Weights of a small mixture-of-experts language model, trained from scratch on English Wikipedia: 4577 steps.
Below are experts of layer 5 (counted from 0) of a mixture-of-experts language model. Rows are named router (the router's row for the expert) and show model dimensions 0-39. Each number is 500 + 40 x the weight over its row's rms, rounded and kept within 0 to 999. Numbers have three digits each.
After each expert's rows: "comes after" lists some tokens at least twice as common just before its tokens as in all text. This comes from a sample of Wikipedia text that the model never trained on. Tokens count by the router's weight.

# expert 65
router:482510476452467485474462510504503549485512556541440541567480446546506514528486456544515481481542490521558488541532466445
comes after: ".", "\n\n", ",", " that", " by", " The"

# expert 26
router:462448446487434488435535473521533567509474556501479518527469461514538532507484470541534468478506480523538441505543498435
comes after: " a", " the", " was", " as", " is", " an"

# expert 60
router:454497453451481564457538490522511550508490516488477543514459469521545510527470486514538470454510525603555478555527449452
comes after: " with", " of", " a", " for", " to", " as"

# expert 17
router:503512442452489457427499469525525548449533533507481551552478490538544473514440442557541504460501474552546495497495495439
comes after: ",", "s", " and", " well", "\"", " but"

# expert 120
router:485481476454467512429482456549510548515525470529459571574506479501537479463429430507491473467469468555557503518525436481
comes after: " \"", " un", ".", "-", " Un", " mis"

# expert 75
router:520477460475471460416485420596485570475493564498450519510521478496525507548430439511496494461507498544519534574481474452
comes after: ",", "\n\n", " there", " However", " stated", " said"

# expert 16
router:454535485497483580387535500577517532510471515519534599552450451523484502581476543498551455455540490581544441484497499454
comes after: " the", " a", " in", " first", " his", " to"

# expert 122
router:455550475419428533500541457558492506512492526469504556562499432531518534484471466553520510475472484565528415504497489442
comes after: " of", " in", " to", " U", " by", "'"

# expert 32
router:491497486436484532476524446520459497488558570560470517542524433555495491532470456537555428404490414543532456531554481503
comes after: " of", " in", " the", " Al", " Sl", " al"

# expert 1
router:436492448532444502530513474541525484531512528563437557577484453543544465566459489503509498483530448521511455547503461497
comes after: " (", "\n\n", " the", "-", "=", " \""

# expert 94
router:483462497501489499506524445550509491488554535524501500594513445539523501546484407505541484470557486520519475568563497450
comes after: " the", " of", " in", " and", ",", " a"

# expert 36
router:460540450487460556547524483482461513503492551557417548511510452591514452525487461521510435428532481531594481497523473495
comes after: " |", " (", "\n\n", " was", "-", ";"

# expert 30
router:484547513494425440430486507514543532515489511579456567483518414500575474510493513504519472464540512554560444537531393460
comes after: "-", " (", " \"", " a", "\n\n", "/"

# expert 83
router:466485426524466520495465461520522540498544553595547553551468509584437543507491481557548401520545488513456445526507483486
comes after: "=", "\n\n", " =", " career", "Personal", "Career"

# expert 127
router:448458478485502507454562471539534568506511498534483504534508496473489555556453469541552480452528446503528504559507464505
comes after: "\n", "s", ")", " by", "  ", " Total"

# expert 48
router:505490499484424534469496492543512504504467549531464556500483456545557481540470473590521471442525501543587446580534472479
comes after: " in", "\n", " |", " (", "–", "1"

# expert 116
router:479499488500470500484524506554521516462529513597477552539475505514518500550498438498502471479498528531516460572553481468
comes after: " |", " 1", " 0", " 2", " 3", " \""

# expert 28
router:461459493446517548476591447549480523479516550512484515552491481585544475508491417598521402398492498538494464517543460497
comes after: " in", " of", "  ", " on", "%", " at"

# expert 101
router:458503436520497476508492435541488513517486513561468527492492482509468502531465495576489415490560479522492464528582490480
comes after: " |", "–", " New", " at", ";", ":"

# expert 97
router:482499442462490534523550523504528570491482582564457533522463425558552480501454470535534423472483438485536476510520438495
comes after: "|", "\n", " did", " able", " it", " order"

# expert 15
router:452500469510506513459485480538516503521566527545509496575486402597514519574455475543484455501520488533517421478545487445
comes after: "=", "\n\n", "See", " =", "Early", " life"

# expert 44
router:442473500487475555419524469535489525549478495515498507538483441463493467587473460487582451445497480501539458471524501479
comes after: " the", " his", " a", " cons", " pre", " The"

# expert 24
router:470488463467419515455553414520488504484516478570470522519467459496515544581518512609506438475534484479504508510566498470
comes after: ",", " United", " New", " in", "S", "19"

# expert 103
router:474438500490425489420515436530537507548530540495447509541447458541513495575483523526571472487489470511464430554572467484
comes after: " the", " The", "The", " (", "\n\n", " United"

# expert 124
router:495442457441541527467491506531594527516495521625513472513495456550532548515411496596506489432520505558509469529500415448
comes after: "\n", "-", "|", " •", ":", ";"

# expert 49
router:521456499485447529507536495516518529501515521606443507510502500526524490503516449548519452462515451567510450516481519454
comes after: " (", "–", "born", "19", "18", "/"

# expert 33
router:410471423510487493499507493498524529477526537617510541504510507578486490503436495586522475471557481552546496474483451496
comes after: " |", "  ", "|", " Team", ";", "\n"

# expert 39
router:447532479424455494446539502587535508496497565455425567578486429526512531511497496557525478476495490536514431510553488483
comes after: " of", "'", " in", " to", " with", " for"

# expert 92
router:473449440450444464377513482567521557502495587495442536577491497549517504498460488546532477491462484557561485507523521443
comes after: ",", ".", " The", " that", " the", " where"

# expert 21
router:400577469443499523519520489558473503462517510495447574537517406553527510528486450542506441494527470573548478518515496455
comes after: " to", " was", " after", " he", ".", " during"

# expert 35
router:444531415468474561462506468528515501517484558473504527541457474538534503533479455514519466465485518526486478519496453442
comes after: " for", " of", " to", " as", " in", " with"

# expert 84
router:487507480440513508473438497550534526467522555643532523525519476542528540477463507574493455467520478560525470467512437451
comes after: "-", " •", " Conservation", " Succeeded", " ·", " Interactive"

# expert 50
router:452458470500493545502521455597472480523510531573480528601521422525514489538435471505531473468544466483485465531555458487
comes after: ".", "=", "\n\n", " =", ")", "History"

# expert 55
router:462504445467447510473514433517536511532507549565439502530466414560526510506490428473557486394540476516511424536567500483
comes after: " the", " of", " a", " and", " 1", ":"

# expert 78
router:457514474436477488464515427553528494499476539548462521569526445546530557534505440533550488467561449520517430574606451437
comes after: " the", " a", " The", " on", "The", " an"

# expert 46
router:434488472478450506432464489528506560492545553560514509481506488582490476475492526542504460472545473539521492505507417398
comes after: "-", "|", "\n\n", " Date", " List", " No"

# expert 74
router:478490470492501547472569487556562527459513511560483526564465511557505470563473472516491448434504495510544428579524458486
comes after: "|", "%", " 0", " |", "  ", " 1"

# expert 43
router:500475455485451509441563449530496540439534452600497515520493459487511519518485479543520472504518495534531500582487450455
comes after: "  ", ")", " —", "\"", "%", ";"

# expert 77
router:458470478507509489439466511529584524485481540551504558517486464593501495537487490573527496474561500545561476545530451469
comes after: " |", "|", ";", " the", " a", " The"

# expert 106
router:427511486474457512352530462521546551524542566486484537483471464496480531577498515543536484471496484541532480450540502452
comes after: " the", " The", " his", " a", "'", " for"

# expert 68
router:459531485461434562450547456510494576491512463542513525543484482535501488499487468542506466480513466554519495508488526446
comes after: " to", " he", " was", " and", " she", " is"

# expert 88
router:463496503462442525507481510548472574510514506555478500485526480551529519512494433543562453492510510509551474552524441493
comes after: " \"", "\n\n", "-", "\n", " (", " by"

# expert 66
router:473535463430475499491447490585580545475514533537570478477474454538538567504436463534539452425547504515540413527509457461
comes after: "-", "  ", ")", "0", " Time", ";"

# expert 58
router:416486458492500522487563498605508512481486521592475492584531451519502518520449483514518468477518474578523472549521502454
comes after: "=", ".", " =", " |", ")", ":"

# expert 31
router:484511450506481525446528478579492561495523499660495504529526494514494521555452483526555465461508440535544502520506428505
comes after: " |", ".", "\n", "|", ")", "="

# expert 69
router:495498451500497495481542464566547528454509539597477506516537493534472535562490503572512440475508457516485459524521484467
comes after: "\n", "  ", " by", "\"", " Born", " MF"

# expert 109
router:492463452460544570507538433486454550530473512538515516505522450561594562487487446547506467458472532519514468503464455475
comes after: " is", ")", "\n\n", " It", " was", " also"

# expert 18
router:412451519493457500432513518508501559491555470526510542470505435541538541556513428499535446486552479552518490494550524446
comes after: " the", " a", " The", " and", " \"", " p"

# expert 118
router:475526512478462521526486492494482513497532516663463528510483431558458467557493453581566426477510438521498468549509487493
comes after: " |", " by", ":", "|", " USA", " ITA"

# expert 8
router:474491416505402497455507425521556522528493522504471501498457425555472544550457528545529482493555473503476473530539471442
comes after: ",", " in", "19", " the", "–", " United"

# expert 23
router:508519501459449524495552437534518524464495507568439497485459449552518580545466472510495446448532478524472494511561505481
comes after: "\n", " in", "In", "\n\n", " on", " In"

# expert 96
router:414523483471471522418533500547473620467485489580456500460446504520460543497487487520525482449546495529501503505558439460
comes after: "|", "\n", " |", ")", "\"", ":"

# expert 113
router:489462474440515535508558441541508509525461513538485482568532440535541542557479471557497455430473503530496447530520462464
comes after: "\n", " Country", " Coordinates", " Location", "°", " code"

# expert 107
router:495512480509473525493554484511523504522495485505497529541468444486487559529478481567538437513506517546494484493528485466
comes after: ",", " in", "19", " 18", ":", " ("

# expert 91
router:450481469429458551457491469541526538485507551464443536570505441516484535537494477532521496471519506553514458564490486454
comes after: ".", " of", ",", " that", "'", " with"

# expert 14
router:437491468484460518409518466596511455522521538477483535517475477512507496578450491535547478413525447474485476508570477473
comes after: " the", " of", " The", " and", " for", " Royal"

# expert 90
router:448476463511489495451537484514575490464516505523477503536447448509501547538482515576528437505509487471496468544524469482
comes after: " |", " (", "–", ":", ";", "|"

# expert 63
router:493480532426485510438546478550501570515507535587440504486445480544485511514464535564520481509515400602486439496515529497
comes after: " (", "–", "19", "/", "(", "P"